{
  "d_expert": 48,
  "activation": "swiglu",
  "balance_loss": 0.0105,
  "balance_bias": false,
  "scale_expert_input": true,
  "init_std_router": 0.00982,
  "vocab_size": 16384,
  "norm": "rmsnorm",
  "tie_embeddings": false,
  "optimizer": "adam_variant",
  "beta2": 0.99,
  "batch_tokens": [32768, 65536],
  "steps": 12664
}
Below are experts of layer 7 (counted from 0) of a mixture-of-experts language model. Rows are named gate (a neuron's input weights, with its number), up (a neuron's input weights, with its number) and show model dimensions 0-95. Each number is 128 + 24 x the weight over its row's rms, rounded and kept within 0 to 255.
Before each expert's rows: "gets" lists some tokens that make up at least twice as much of what it gets as of all text; "mostly gets" lists some tokens that are sent to it at least half of the time. This comes from a sample of Wikipedia text that the model never trained on. Tokens count by the router's weight.

# expert 0
gets: " | ", "2", "1", "–", "0", "3"
mostly gets: " three", " two", " four", " six", " five", " / ("
gate0 [131 156 152 163 193 164 132 107 146 110  96 133 121 146 133 155 162 120 121 110  82 108 120 115 136 164 124 132 145 169 114 127 123  88  87 101 151 130 109 134 118 142  95 142 167 156 131 102 116 141 124 120 110 130 125 111 159 168 135 122 154  95 158 152 155 138  96 106 175 153 126 136 119 104 131 127 150 159 129 204 139 109 129 118 123 101 116 122 130  93 135 122 101 133 153 172]
up0 [154 168 149 131 148 123 136 124 144 154 119 113 109 176 154 152 128 140 133  73 164 101 158 139 133 146 117 106 156 126 103 110  80 159 157 153  64 125 120 103 120 104 123 117 120 162 153  99 156  94 105 115 129 104 108  98  92 183 138 123 121 107 111  98 137 134 162 146 181  97 124 118 131 125 141 127 101 149 133 126 141  90 143 103  86 123 138 147 152 124 119 122 118 162 150 144]
gate1 [142 130 109 108 104 115 127 113 144 140  84 100 153 162 154 162 149  98  95  63 118 144  90 145 124 100 131 151  98 160 139 126 118  79 124 112 136 130 126 134 106 134 111 156 117 151  89 108 128 163 123 123 138 131 133 157 116 113 135  89 132 198 100 147 115  84 126 130 108 113 113 134 147  84 149 103 131 132 148 137 143  82 113 133 138 163 144 170 126 112  91 124 139 177 116 113]
up1 [161 122 166 111 110 107 137 166 102 151 138 160 169 119 109 116 137 143 158 132 128 125 135 145  86 142 153  70 164 126 103  78 119 143 147 126 104 130 143 149 178 146 134 110 142 180 132 149 117  95  98 146 102 142 112 110 122 146 135 106 167 115  97 100 116 134 112 158 140 177 115 101 136 135 135 129  90 171 141  92 108 116 116 131 139 147 127 129 135 161 126 175 133 113 122  82]
gate2 [107 139 111  76 104 158  99 114 138 112 112 142 114 192  98 130 127 159 133  91 159 113 134 136 103 142  99  98 101  99  83 172 122 138 115  92  98 137 138 108  95 130 117 130 129 172 127 111 112  95 132 134 153 159 113 133 145 116  88  88  95 137 128 131 173 112 116 112 130  98 124 109 129 129 147 147 128 174 162 114 148 149 146  91 100 118 134  93 146 106 116  99 157 147 129 165]
up2 [111 155 163 134 108 114 146 112 128  96 124 159  95 166  91 140 165 119 141 117 158 122 123 157 155 151 113  93  98 128  87 165  83 170 104  87 120 130  98 128 143  72 148 150 100 166 148 131 102  86 123  89 153 150 126 146 140 109 140 114 133 106 126 132 142 143 115 134 112 112 137 133 129 151 164 123 154 179 151 134 137 175 106 127 104 119 128 111 130  70 112 132 139 132 109 146]
gate3 [128 118 134 108 115 106 127 114 168 127 167 174 157  87 147  99  93 139 126 107 151 164 152 151 104  95 130 109 150 135 123 124 101 164 121 171 133  95 135 146 169 129 120 106 146  73  89 156 144 126 111 105 111 157  85 131 108 157 111 118 108 109 157 146 134 150  91 105 118 115 143 117 142  92 129 115 142  96 112 103 141  99 130 104 118 159 152 158 126  81 133 156 151  86 149 117]
up3 [107  72 104 148 155 133 145 130 138 126 121  94 160 142 174 116  99 123 102 126 135 154 113 130 110 135 128 125 180 144 128 117 138 133 123 169 162 115 137 116 118 175 144 149 147 155 122 189 168 103 176  94 149 115 115 183 121 160 115 110 125  97 100 119 107 119 150 130 122 146  94 116 104 109 153 164 126 114 126 137 107 161 151 144 149 109 127 157  87 118 179 126 117 135 142 108]
gate4 [100 118 147 168 146 154 167 156 139 106 143 113 117 131 121 129  98 159  79 136 155 122 162 163  96 128 122 110 161 129 149 147  86 152 101 135  90 111 103 104 143 130 123 151 166 123 127 116 137  98  79  96 121 146 116 113 114 148  91 125 125 109 173 144 158 116 126 154  99  85 163 122  94 156 163 123 117 121  86 132 145 106 146 139 163 117  94 101 165 139 128  95 120  99 120 146]
up4 [136 147 162 113 139 115 128 110 145 114 153 175 103 106 107 103 134 133 129 122 106 144 105 143 164 190 160 146 148 159 147 142 111 109 143 106 146 148 127 128 142 140 171  96 115 111 117 131 130 144 156 147  83 128  81 102 143 126 107 140 130 138 160 178 117 128 120 169 148 193 156 102  81 143  74 156 131 150 122 113 154 144 121 148 133 128 118 138 104 140 121 106 113 174 101 129]
gate5 [141 103 127 147 123 137 160 143 155 120 143 174 112 159 153 153 120 158 126 123 138 126 141 157  94 168 138 158  83 130 121 170 144 106 116 114 107 134 140 142 162 108 135 178 125 143  90 113 117 120  94 145 145 179 154 151 108  65 175 110 172 125 164 155 100 153  74 135 114 128 115 136 136 111 150 127  90 126 111 125 109  81 139 102 121 114 140 112 156 121 141 132 135 132 108 143]
up5 [151  98 133 164 114 108 101 100  73 141 119 194 126 127 144 197 154 148 108 109 122 155  97 141 101 157 124  97 106 150 108 178 141 109 121 126 130 157  98 107 138 149 110 116 137 155 130 147 144 131 102 115 107 130  90 130 152 120 104 114 113 119 134 104 168 143  95  93 152 150 148 144  84 157 142 158 137 148 148 110 141 119 119 148 122 116 118 169 153 130 116 137 152 161 144 161]
gate6 [123  88 113 171 132 127 109 132 127 135 132 138 137 115 121  93 130 142  98 159 134  84 106 114 122 125 115 125  96 156 133  90 158 163 162 175 182 117 122 169 140 140  88 147 118 175  96 140  97 129  89  95 126 113 116 148 140  82 101 124  81 118 150 143 118 122 122 126 124 154  95 177 140 142  92 174 178 109 130 120 113 136 131 158 116 114 114 135 132 102 108 110 112 145 133 122]
up6 [112 167 141 145  92 118 109 140 138 175 141  90 149 151  99 120 107 117 162 110 116 147 104 111 113 158 124 134 111 147 124  91 130  94 117 158 115  81 185 176 118 116 125 139 113 153 140 134 155 129 112 117 127 109 136  91 171 127 149 103 122 104 111 113 158 105 100  82 154 104 120 155  85 122 147  88 126 149 101 100 129 116  89 109 162 117 129 119 153 148  97 169 120 156 129 112]
gate7 [143 134  63 117 126 111 131 132 117 134 130 116 138  95 106 157 121  84 107 117  78 111  98 114 122 119 136 136 151 126 125 122 140 148 116 125 103 122 163 101 101 143 131 119 121  80 159  96  83 153 132 134 138 117 115  97 114 156 151 110 133 170  76 136 113 108 141 106  97  91  85  91 138 123 153 135 149 129 159 141 120 186 126 132 164 104 125 157 148 103 111  92  99 103 139  90]
up7 [ 98 139 118 157 116 135 110 148 116 149 110 151 147 146 128 165  80 128 105 140 150 110 120 152 113  74 130 144 131 103 172 132 111  95 126 101 114 147 140 111 121 122 118  93 116 146 133 118 154 178 130 116 121  71 174 136 105  98 136 156  91 134 147 143 139  96 153 139 165 139 160 139 122  99 131 112 129 173 127 179 134 128 105 103  94 145 125  60 107 157 120 105 136 144 118 106]
gate8 [103 115 119 143 131 121  65 112 141 120 130 193 104 168 112 115 114 134 137 145 154 147 132 159 125 142 116 133 148  91 118  93 132 129 126 115  66 182 112 153 147 110 184  87 175 116 159 125 120  98 114 107 134 130 147 139 134 123  72 122 127 152 120 123  89 110 141 142 138 128 144 171 150 103  98 151 127  88 150 142 126 114 127 130 112 143  98 111 124 138 135 142  96 170 124 140]
up8 [115 149 159 117  92 128 132 161 101 152 100 102 140 133 152 141 112 137 128 143 113 115 117 159 124 114 125  94  92 157 145 121 129 172 172 127 117 126 117 110 121 147  98 124 126 134 112 119 132 134 123 143 160 126 137  60 117 126 145  93  92 126 131 164 143 127 112 123 162 142 190  98  99 136 141 145 144 161 101 123  98 215 117 159 116 148 100 142 172 159 117 126 146 132 154 121]
gate9 [112 140 152 151 122  96  85 105 148 124 151 143 167 121 137 113 119 141 121 109 119 116  83 148 122 118  90 161 129 124 116 143  99 128 148 124 105 144  97 110  79 127  88 143 122 103  90 142 183 103 112 124 143 131  94 125 191 145 144 117 139  98 139  71 126 165 115 134 128 142 117  97 130 161 138 162 113  99 135 110 129 103 153 150  96 146 131 130 131  80  70 112 141 135 125  99]
up9 [109 151 141 164 182 136 138 120 101  95 143 105 114 134 109 139 145 100 120 145 122 122  76 132 159 125 132 119 168 119 126 116 113 130 125 104 125 159  92 116 123 133 124 133 111 103 123 162  93 117 111 117 121 136 135 179 166  96 101 110 100  63 187 159 147 117 144 144 123 193 159 143 113 106 121 134 141 129 105 175 116 104 124  95 165 143 130 142 132  96 120 126 144 156 121 110]
gate10 [ 99 136  76 113 163 120 147  92 122 109 140 122 132 175  96 141 137 109 123 164 103 117 126 107 164 115  88 120 106 138 135 139 167  73 108 114 115  75 156  89 133 112 126 146 138 132  91 107 138  91 119 163 131 109  79 130 144 126 153 149 141 147 110 151 140 129 123 138 148 111 132 134 113 113 124  63 165 141 113 145 134  93 123 163 121 112 120 133 121 102 134  93 128 170 171 119]
up10 [120  99 148  96 157 198 157 119 168 115  88 118 125 172 106  98 108 155  98 115 113 123 129  87 141 103 129 179 100 122 138 130 145  84  98 139 152 103 107 109  98 146 128 135 161 151 106 121 149 130 114  98 139 148 113 130 129 120 145 152 152 122 103 133  93 174 131 119 179 155 134 148 122 106  82 122 151 120 142 123 162 152 110 110 125 122 151 114  97 153 130 128  97 135 126  88]
gate11 [141 127  84 156  97 112 163 166 120 108 140 120 156 118 141 138 107 125 141 118 158 174 136 132 126  87 111  98 175 158 115 159 104 142 154  79 156 149 115 130 128 147 130 113 124 131 159 103 112  92  65 144  88 124 105 128 128 120 141 120 128 117 153 150 126 125 158 150 149 124 157  97 150 158 171 138 109 133 122 103 124 138 148 154 168 172 116 103 108 101  78 104 116 135 151 142]
up11 [140 101 141 120  89 140  98 110 131 159 128 125 124 147 165 123 155 138 107 210 150 153 126 131 144 124 130 133 110 110 158 137 119 117  81 112 106 130 124 132 116 133 167 141 127  65 118  96  98 140 156 117 106  97 127  80 102 157 151 146 179  79 116 136 110 121 113 131 136 118 145  87  93 142  88 156 122 102 137 160 112 154 119 143 121 140 116 126 155 163 107 119 108 151 152 137]
gate12 [108 109 153 185 148 130 153 127 100 127 157  98 108 139 158 122 115 129 106  92 129 163 179 103 124 113 127 127 134 105 123 117 166 148 131 133 157 125 134 110 126 104 127 143 121  89 116 118 152 143  83 149 130 119  93  99  82  88 122 118  98  98 100 145 112 144 105  98 179 113 132 181 116 123 139 115 137 143 102 112 109 138 111 140 160 172 128 119 143 160 155  99 119 108 125 190]
up12 [ 79 114 168 127 142 123 121 107 107 119 165 122 118 155 139 160 103 138 144 100 154 135 119  64 133 139 149 188 128 107  96 116 145 126 159 100 134 135 141  78 146 157 148  94 108 150 171 123 151 114  80 148 150  93 122 122 112 118 145 127 132 140 132 125 130 130 133 139 146 185  89 146 132 135 159 101 161 138 102  94  96 124 109 113 145 102 126 137 130 128 166 123 156 159  88 130]
gate13 [123 131  95 129 107 193  95 125 117 137 121 120 133 159 100 185 130 163 162 126 155 149 106 142 122 102 118 124 185 129 154 128 145 123 106 147 175 144 165 102 163 131 143 131 105 132 112 137 143 120 137 137  98 134 124  66 137 110 108 124 103 117 151 169 138 117 129 138 126 134 150 137 112 146 118 106 116 173 110 140 124 149 110 139  68  86 103 117 115  85  96 112 146 137  95 144]
up13 [109  88 166 144 109 108 136  64 120 119 115 124 111 104 115 145 113 121 131 157  91 105  99 137 100  92 102  98 109 120  84 153 142 150 104 113 138 125 113 137 156 127 146 139 183 117 117 124 146 104 129 165 148 190 148  95 107 105 163 132 144 169 126 132  74 174 115 125 142 151 139 181 134 156 117 116 133 116 163 156 131 143 130 151 104 106 128 123 129 145 140 121 105 129 116 104]
gate14 [172 133 146  96 115 151 121 104 130 110 124 170 115 147 100 104 107 165 110 131 116 140 158 139 143 101  91  96 107 138 109 154 155 125  91 146 159 106 119  72 147 135  72 104 151 150 109 130 142  97 132 149 119 128 155 162  98 156 118 153 135 132 132 126 140 103 133 142 142  87 124 142 118  88  92 117 117 149 137  84  91 140  99 102 137 134 122 157 120 107 144 102 158 181  89 118]
up14 [130 138 134 105 136 138 163 114 106 122 149 171 171 118 185 112 115 115 155 129 121 129  96 151 102 139 121 147 130 103 116 128 107 139 126  98 128 131 111 114 119 209 149 147 102 122 140 137 154 145 127 109  56  93 158 146 160 180 137 143 150 149 126 149  93 111 133 118 112 119 129 156 128 122 125 147 106 110 115 110  78 134 162 112 100  96 129 180 130 134 101 138 123 101 104 138]
gate15 [ 94 108  88 157 113 100 153  89 109 105 114 137 136 129 111 131 140 169 110 126 132 136 113 155 157 166  89 130 149 132 113 119 107  87 145 110  95 133 113 114 170 106 108 124 145 140 110 129 124 115 103 130  63 174 131 135 132 121 117 148 103 136 157 146  97 130 114 137  99 106 148 133 116 144 116 152 146 176 126 128 122 122  87 128 147  84  79 159 114 150 141 148 100 150 182  86]
up15 [109 118 126 153 134 137 147 133 112 114 113 127 107 141 103 109 114 123 121 123 127 141 151 159 128 139 122  98  93  82  84 124 169 130 142 120 128 133 192 109 153 123 143 167 171 126 101 142 117 118 138 137  92 121 120 120 173 117 145 127 131 114 112 122 100 148 123 124 174 132 142 184 119 105  98 106 128 155 144 140  92  94 137 111 152 195 122  97 101 113 163 120 152  73  95  95]
gate16 [111 130 186 116 125 108 150 146 156  82 135 133 179 145 101 126 131 128 140 103 166 117 138 154 138  78 131 105 132 129 156 129 124 137  95 143 112 109 102 129  96 131  96 139 126 123 147 144 122 115 107 150 113 140 158 131 128 116 141 141 158  89 132 124 148 166 132 196  79 144 118 154 169 160 179 104 129 115 135 124 118  84 137 131 155 109 100 139 116  81 172 137 130 109 114 102]
up16 [122 129 148 123 146 158  86 161  77  93 150 102 132 137 110 123 102 107 157 167 127 119 117 121  99 124 152 106  98 119 117 121 114 159 122 137 139  87 111 119 124 102 115 125 152 160 131 110 158 125 181  99 107 120 144 147 126 122 141 161 123  83 129  85 149 124 107  96 170  88  91 137 140 141 125 172 109 101 121 134  93 122  65 139 136 149 123 116 119 104 157 155 101  89 153 113]
gate17 [146 144  61 147 119 141 141 120 122 116 117 100  96 154 141 113 122 130 157 112 103  97 120  89 166 102 148 131  99 117 145  72 119  66 161 140 132 135 129 125 141 133 111  86 121 174 132 139 102 125 141 120 146 106 122 102 112 166 166 116 127 171 159 157 121 132 147 114 141 181 155 142 129 134  65 118 126 115 122 140 159 127 140 146 110 156 156 126  94 114 128 119 141 143 137 166]
up17 [146 116 135 145 158 126 143 127 106 136  79 139 137 163  89 159 156 116 114 143 133 109 148 138 164 127  99 122 123 137 140 141 113 153 140 134 151 128 161 118 110 130 163 132 174 122 139 130 162 111 118 103 134 127 167 146 125 118 144 136  96  97 149 140 176  97 106 154 177 100 189  98 144 131 109 145 165  99  80 125 123 159 157 145 170 164 135 138 146 123  96  75 126 128 155 134]
gate18 [122 128  76 117 105 130 138 162 125  57 165 124 124 146 142 138 108 146 113 163 131 170 160  97 140 157 159 138 126 148 134 128 125 111  81 112 155 156 143 133 124 102 111 105 124 170 106 117 136 118 138 125 108 126 112  87 100 110 170 142 115 192 133 151 102 128 124 134 118 117 138 160 116 146 110  85 148 182 130 156 118 127 111 137 151 149 103  76  95  97 110 145 123 130 143 139]
up18 [182 123  86  89 129 114 118  90 178 151 118 113 128 107 137 117 123 121 115  87 130  65 118 128 154 104 119 153 118 103 120 169 111 103 133 102 157  95 144 162 115 117 176 121 151 127 113 136  89 169 133 147 123 165 128  95 107 111 158 153 107 149 135 119 131 114 136 125 168 138 183 158 124 133 105 119 133 125 112 106 162 124 128 138 155  97 159 154 136 118 145 153 146 157 147 109]
gate19 [141 124 112 115 113 103 116 120 179 115 165 109 118 112 153 102 177 122 100 157 155 135 106  88 126 100 138 106 138 120 109 131  94 116 112 147 135 110 106 161  65  84 115 122 127 120 132 138  97 102 120 103 106 136 159 151 173 146  87 131 161 131 144  94 104 124 109 118 100 107 108 148  74 138 145 148 143  80 135  73 136 154 156 162 108 138 130 153 133 119 122 127 140 149 146 139]
up19 [101 114 131 139 134 113 150 103 109 118 132 106 117 141 112 145 100 113  98 148 150  88 133 120 127 140  97 139 135 127  95 132 128 149 163  96 103 120  67  82 102  92  91 130 122 157 128 158 131 145 173 147 124 137 117 144 140 115 202 105 121  99 111  99  98 109 157 133 123 159 126 124 114 149 138 148 136 167 153 123 123 154 131  78  99 129 125  63 107 113  95 111 162 144 133 126]
gate20 [129 124 118 147 176 112 124 115 132 118 174 117 143 123 117 120 148 114  65 128 143 120 122 117 138  78  92 171  75  97  77 110 114 113 107 154 130 179  82 149  94 121 143 142 114 148 144 105 110 183  92 115 138 153 106 127 116 109 133 140 134 122 142 114 130 109 159 121 124 145 169 142 140 159 154  98 119 163 152 129 110 102 134 114 142 153  91 121  78 130 104 129 128 118 120 115]
up20 [139 114 139  93 122 110 114 152  89 127 124 147 137  95 115 102 143 113 123 107 182 113  98 108 150  87 127 166 145 140 158 152 131  95  90 150 145 148 121 138 119 117 147 132  97 151 138 106 129 130 118 127 104 135  94 130 167 112  81 145 154  62 136 134 144  84 121 114 123  93 132 128 102  82 119 135 158 116 120 125 122  83 117 129 140  65  78 162 149 117 147 122 116 135 144 103]
gate21 [103 129  72 120 126 156 126 132 113  82 120 141  83 133 112  71 104 132 159 139 135 128 139 129 153 123 115 101  84  91 121 111 127 119 145 156 138 122 192 105 132  85 116 125  83  60 115 114 137 106 117 112 135 125 122 130 107 139 138  99 105 144 130 109 105 108 113 129 173 123 114 124 141 133 108 146 111 174 121 109 112 130  96 100 158 174 118 129 139 100 139 140 114  88 164 121]
up21 [121 162 152 120 117 125 131 117 108 149 120 123 127  81 144 136 138 103 101 173 111  93 111  91 129 115 131 124 143  94 129  72 127 114 117 128 104 189 135 151 140 139  96  87 140  73 140 132 114  97 125 133 115 153 153 138 133 156 125 116 111 127 159  76 123 128 131 138  96 107 126 178 127  99 159  73 104 122 116 166 121 152 124 116 113 134 105 159 131 150 167 119 124 126 162 175]
gate22 [136 117 113  92 155 101 172 116 150 112 103  79 131  49 114 116  96 148 156 102 130 116 123 144  87 126 139 145 120  85 140 135 140  90 153 104 127 102 145 118 120 155 162 136  86 154 152 145  96 120 133 147 133 112 123 177 138  93 148 125 131 126  93 136  70 137 132 121 101 147 100 125 161 100  98 121 127 127 131 158 143 104 123 143 118  80 169 129 144 134 128 159 129 134 114 119]
up22 [134 119 152 123 106 110 105 131 108  91 154 162 148 126  97  97 147 116 165 127  96 137 100 142 107 135 123 100  91 150 153 119 118 124 119  95 122 104 106 116  86 134 155 120 134 158  90 107 140 156  97 124 155 151 173  96  73 177  89 131 121 158 161 101 121 121 156 162 139 107 105 122 124 129 139 160 139 128 182 135 127 131 136 124  73 114 121  95 129 107 113 127 158 175 121 122]
gate23 [125 147 187 124 127 163 115 106 134 110 136 161 163 133 145 162  96 139 134  77 108 107 150 129 100 105  86 155 138 108 154 113 120 105 156 105  98 148 108 149 124 145  94 114 135 193 158 143 169 119  87 147 109 166 116 135 140 129 119 136 142 125  71 130 137 102 130 105 141 104 122 121 160 124 133 124 139 109 135  91 161  96 146 119  86 126 129 106  83 112 119 159 137 128 138 157]
up23 [106 167 184  81 133 137 126 113 130  84 135 120 116 102 142 151 154 133 136 124 129 132 113 134 188 127 125 135 118 118 114 167 147 153  96  86 111 107 130 132 143  80 188 188 155 129  88 141 168 119 144 141 120 143 122 107 140 124 146 126 130 139 104 116 121  94 142 137 146 106 150 113 127 111 102 138 154 136 172 137 126 118 151 111 123 156  80 111 129 107 169 136 158 130 116 173]
gate24 [128 135  78 151 147 120 143  98  71  98 149 137 157 156 124 146 126 106 134 117 111 150 153 121 123 103 170 153 151 109 166 149 145  88 123 112 111 133 146 127 137 152 162 158 100 174 131 157 130  93 113 143 150 127 117 180 136 168 144 133 176 125 174 140  86 122 125 134 148 140 146 141 132 145 137  91 178 129 119 147  78 174 160 120 105 115 114 140 116 143 129 138 115 130 116 108]
up24 [157 131 128  99 103 125 165 166 119 112  97 124 167 152 130 181 101 141 124  86 141 171 102 122 142 122 141 124 110 132 156  98 125 134 137 128 123 170 110 111 133 106 123 136  87 139 137 148 144 127 150 116 125 105 159 124  97 134 110  78 123 179 106 137 108 145 162 125 161 113 146 195 127 101 131  91 152 188 129 109  95 156 150 115 103 136 123 112 127 155 158 131 111  98 108 131]
gate25 [144 112 104 152 109 165 124 134 103 105 103 129 135 147 196 101 101 151 128 113 138 146 114 166 125 121 131 166 132 131 139  92 111 130 133 133 132 126 104 129 134 139 145 119 107 110  98 125 128 137 165 101 152 164  48 130 126 131  72 168 102 117 165 132 155  99 120  83 122 150 100 147 136 130  88 173 139  92 130 123 151 146 145 153 121  98 116 120  95 125 142 145 136 173 126 138]
up25 [106  85 123 113  82 109 129 114 148 105  94  88 155 176 106 128 158 134 135  85 162 137 150 146 125 126 113 167 134 108 128  77 116 103  96 135 114 122 150 132 140  87 121 157 145 126  94 105 117 118 120  83  98 113 122 115 143 161 120 144 145  95 123 104 144 121 136 147  98 159 153  79  77 151  96 153 119 159 156 116 109 145 110 158 135 138 151 129 116 162 132 142 121 145 125  86]
gate26 [130 133 101 116 154  99  89 132  95 111 111 132  97 103 118 115 162 178 111 146 141 132 111 101 146 131  82 136  65 109  90 127  84 110 137 125 136 141 133 128 120 120 101 134 101 109 131 101 140 145 140 109 135 126 112 115 150 149 143 108 126 117 106 125 143 145 126  70 136 116 147 184 167 180 110 124 125 143 110 145 124 165 126 145 167  71 164 136 140  90 141  92 124 140 144 157]
up26 [136  89 148 119 121 152 115 109 130 140  97 129 129  99 132 107 106 139 132 113 149 114 141 112  99 115 137 138 116 157 136 115  62 130 135 112  85 114 162 112 101 181 148 155 103 110 149 168 114 127 104 167 158 143 152 159 143 146 126 161 101 138 130 109 152 163 118 108 133 150 115 107 148  74 149  96 107  98 120 137  77 105 179 119 132 170 144 163 135 136 117 123 150 173 133 118]
gate27 [138 131 111 136 109 116 118 101 165 118 130 165 154 134 103  65 132  92 117 106 105 155 129  71  97 101  96 171  87 115 129  81  92 125 117 151 119 106 106 125 114  84 110 134 140 170 112 121 138 103 116 134 106 113 126 138 125 135 134 151 157 116 102 172 132 120 121 104  75  74 136 132 117 167 140 125 126 162 132 127 131 106  81 156 145 116 138 131 112 108 149 133 114 113 155  98]
up27 [147 155 106 155 124 115 150 142 157 146 127 139 169 137 115  81 157  88 154 119 122 130 147 128 142 162  91 161  97 143 159 162 112 127 163 128 166 114 102 112 144 145 177 110  99 115 144 121 182 113 161 105 111  84 109 130 123 123 119 109 143 142 155 184 139 120 144 127 105 129 122 110 109 113 173 124  75 115 128 134  97 121 173 112 139 143  92 135 132 115 120 140 174 121 149 114]
gate28 [ 98 140  94 173 138 119 139 176 117 132 141 165  71 147 112 119 140 113 151  99 160 111 111 141  88 128 104 112 120 149 169 107  92 139 152 151 126 123 102 132 135 136 165 133 106 147 128 147  90 103 110 125 150 134 132 154  93 128 102 119 142 112 173 114 142 113 102 111  89 181 157 132 182 109 140 122 139 108 121  80 141 167 146 110 101 117 117 136  97 108 100 154 155 137 141 131]
up28 [122 118 148 124 114 133 119 134 119 100 116 134 106 142 106 122 155 127 151 138  90 141 179  92 115 156 113 146 114 133 163 112 139 123 157 100 147 129 143 175 165 123 131 137 126 137 125 137  99 110 142 123  76  55 135  91  91 100 151 124 119 126 115 170 110 124 141 125 156 148 113 136 104 176  88 110  78 127 137 168 101 164 103 137 174  85 159 113 132 112 104 132 133 133 119 145]
gate29 [105 158 181 125 149  96 160 145 121 139 144 107 126 138 122 120 116 139 138  89 123  92 126 129  90 163 117 103 125 143 134 114 163 160 143 158 151 144 124 113 134 113 131 149 190 132 164 130 165 144 148 138  89  90  60 138 163 128 140 119 141  79 108 126 146 127 108 118 166 103 133 105 138 101 129 124 142 131 103 158 114 168 116 185 155 118 147 135 135 156 136  99 101 100 129 119]
up29 [152 159 142 145 118 139 166 153 171 125 155  79 122 115 131  70 137 113 118 146  75 146 131 129 126 114 148 146 190 162 138 114 145 108 173 171 147 123 132 118 138 126 130 185 145 121 113 124 126 140 141 121 150 133 160  82 111 114  93 172 172 146 121 122 103 141 138 159 106 160 119 128 116 107 129 115 156 111 124 151 146 131 114 143 161 111 104 122 123 137 105 127  95 167 103 160]
gate30 [124 121 164 135 148 158 163 156 151 109 110 155 140 117 132 116 138 131 106 148  68 115 120 129 125 107 140 156 178 119 132 158 127 129 117 136 116  85 102 125 120 107 103 138 124 123 105 101 134 131 147 134 143 111 143 157 146 108  99 108 130 155 102 122 143 131 131 146 135 102  99  95 104 170 139 108 102 142 122 106 197 108 113  62 101 146  73 140 128 134 119 150 143 110 142  59]
up30 [159 125  98 136 109 117 157 110  98 112  83  80 116 162 122 106 152 104 154 116  87 154 138 109 150 155 122  86 137 102 100 113  97 138 123 151 151 109 146 150 131 115 137 104  92 145 145 124 126  76  90 189 143  99 116 107 106 155 140 141 122 137 172 130 115 116 102 142 152 143 115 131 115 139 135 125 195 121 144 176 134 110  97 147 113 144 121 108 140 149 132 138 162 105 150 102]
gate31 [125 163  95 133 122  96 151 148 104 109  92 155 119 128 158 160 105 131  85 104 112 177 101 151 139 169 158 120 112 106 113 113 146  84 105 131 123 137 120 127 127 150 126 137 154 129 125 149  90 121 130 131 111 117 140  56 119 161 137 139 138  80 142 136  86 164 147  84  98 157 164 137 144 125 131 159  91 132 120 130 116 143 120 138  95  89 124 128 158 112 152 116 139 154  82 121]
up31 [141 152 134 127 162 121 145 132 139 134 175  89 143 116 171 121 145 130 116 183 125 102 147 128 131 129 148 141 149 131 149 110 144 158 111 173 121 142 129 123 134 144 134 134 162 104 134 146 127  91 115 110 124 134  59 124 146 157 124 182 142 133 117 158 101 130 154 115 143 141 126 127 122  89  84 154 171 115 128  92 124 106  96 179 173 179 128 101 130 167 133 109 100 139 119 150]
gate32 [110 180 119 151 145 122 103 161 117  80 131 158 171  93 139 138 111 116 157 123 135 161 119 142 110 108 103 134 107 149 130 116 148 105 123  96 107  96 124 102  77 157 119 150 100 187 118 144 135 120 156 171  85 125 166 130 111 141 143 122 156 115 124 126 109 117 136 130 145 144 168 117  95 119 145 118  94  99 144 123 104 108 141 122  90 112  90 139 114  92 164 135 161  91 123 153]
up32 [126 118  93  95 160  96 124 147 150 156 145 133 124 150 119 111 121 129 119 205  93 105 118 130 160  70 135 116 134 123 127 112 103 151 132 100  69 149  81 119 148 102 128 132 132  93 146 128  97 189 149 117 126 167 126 157 101  70 140 103 120 126 155  90 134 144 139 132 131 171 139 110 165 119 147 127 158 147 127 109 116 113 105 122 130 133 161 122 134 149 112 138 127 138 102 129]
gate33 [101 154 135 138 121 132 126 136 130 116 146 167 129 160  95 125 136 106 143  80 148 150 102 130 150 151 137  88 120 141 161 167 100 154  93 101 150 168 168 154 124 119 156 102 170 150 106  69 163  87 123 148 119 106  81  97 175 129 113 141 126 105 142 142 123 136 110 122 163 135 131  87 144 133 110 107 125 144 113 102 101 130 107 126 150 152 143 129 151 153  96 116  99 127 150 166]
up33 [145 121 154  80 132 123 130 135 139 172 152 151 205 105 102 103  97 156 116  91 154  91 123 134 115 100 159 118 153 146 147 151 170 113  96 117 138 150 157 124 161 165 120 113 145 145 116 134 144 128  59 172 151 148 109 163 154 146 102 124 131 114  73 136 128 127 108 128 148 126 135 149 148 107 127 154 126 148 123 144 112 125 139 131 129 168 130 132 121 134 117 143 129 183 111 137]
gate34 [109 118 111 151 112 121 123 105 112 125 137 122 131 157 103  96 139 139 146 114 132 171 128 109 152 117  95 114 102 139 124 159 165 144 189  70 114 103 151 150 134 134 137 152 105 133 151  88 132 125 111 141  93 160 145 143 126  95 137 111 105 113 109 129 149 109 100  82  85 107  59  96 130 133 138 130 136 138 131 140 165  86 121 103 126 117 138 100 120 121  97 171 120 123 189 124]
up34 [161 139 176 106 122  99 131 114 151 127 171 143 106  99 148 162 127 123 178 173 123 117 143 140 148 117 130  95  87 129 146 129 139 134 101 116 110 142 181 100 115 158 174 126 155 138 164 131 151 151 178 130 110 105 134 110 139 116 139 110 162 135 135 115 168 101 139 130 167 148 105 111 153  86 104  90 118 118 127  89 123  86 101 124 124 134 128 140  97 103 121 167 110  96 122 132]
gate35 [ 90 126 124 174 145 114 137  84 113 107 132 131 147 139 124 148 147 112 114  99 126 148 174 136 134 106  80 153 112  93  95 164 104 122  97 116  88 103 160  71 109  99  89 123 118 144 148 103 128 145 104 167 131 103 115 132 151 124 119 128 102 132 116 148 131 127 132 115 153  72 110 103 143 152 138 140 162 176 120 169 140 103 149 124 138 129 100  95 150 104 146 120 158  97 144 100]
up35 [141  94 116 125 134 138 120 150  96 148 114 165 146 126 160 109 145 149 119 142 153 118 107 131 138 173 109 119 138 117 131 117 139 152 105 184 216 137 119 124 118 105 128 143 154 113 124 145 145 105 118 132 128 132  97 130 170 144  80 124  86 150  93 136 120 176 135 124 128 124 121 134 167 120 112 133 147 189 133  98 107 136  82 131 120 144 167 114 142 122  97  98 144 117 130  75]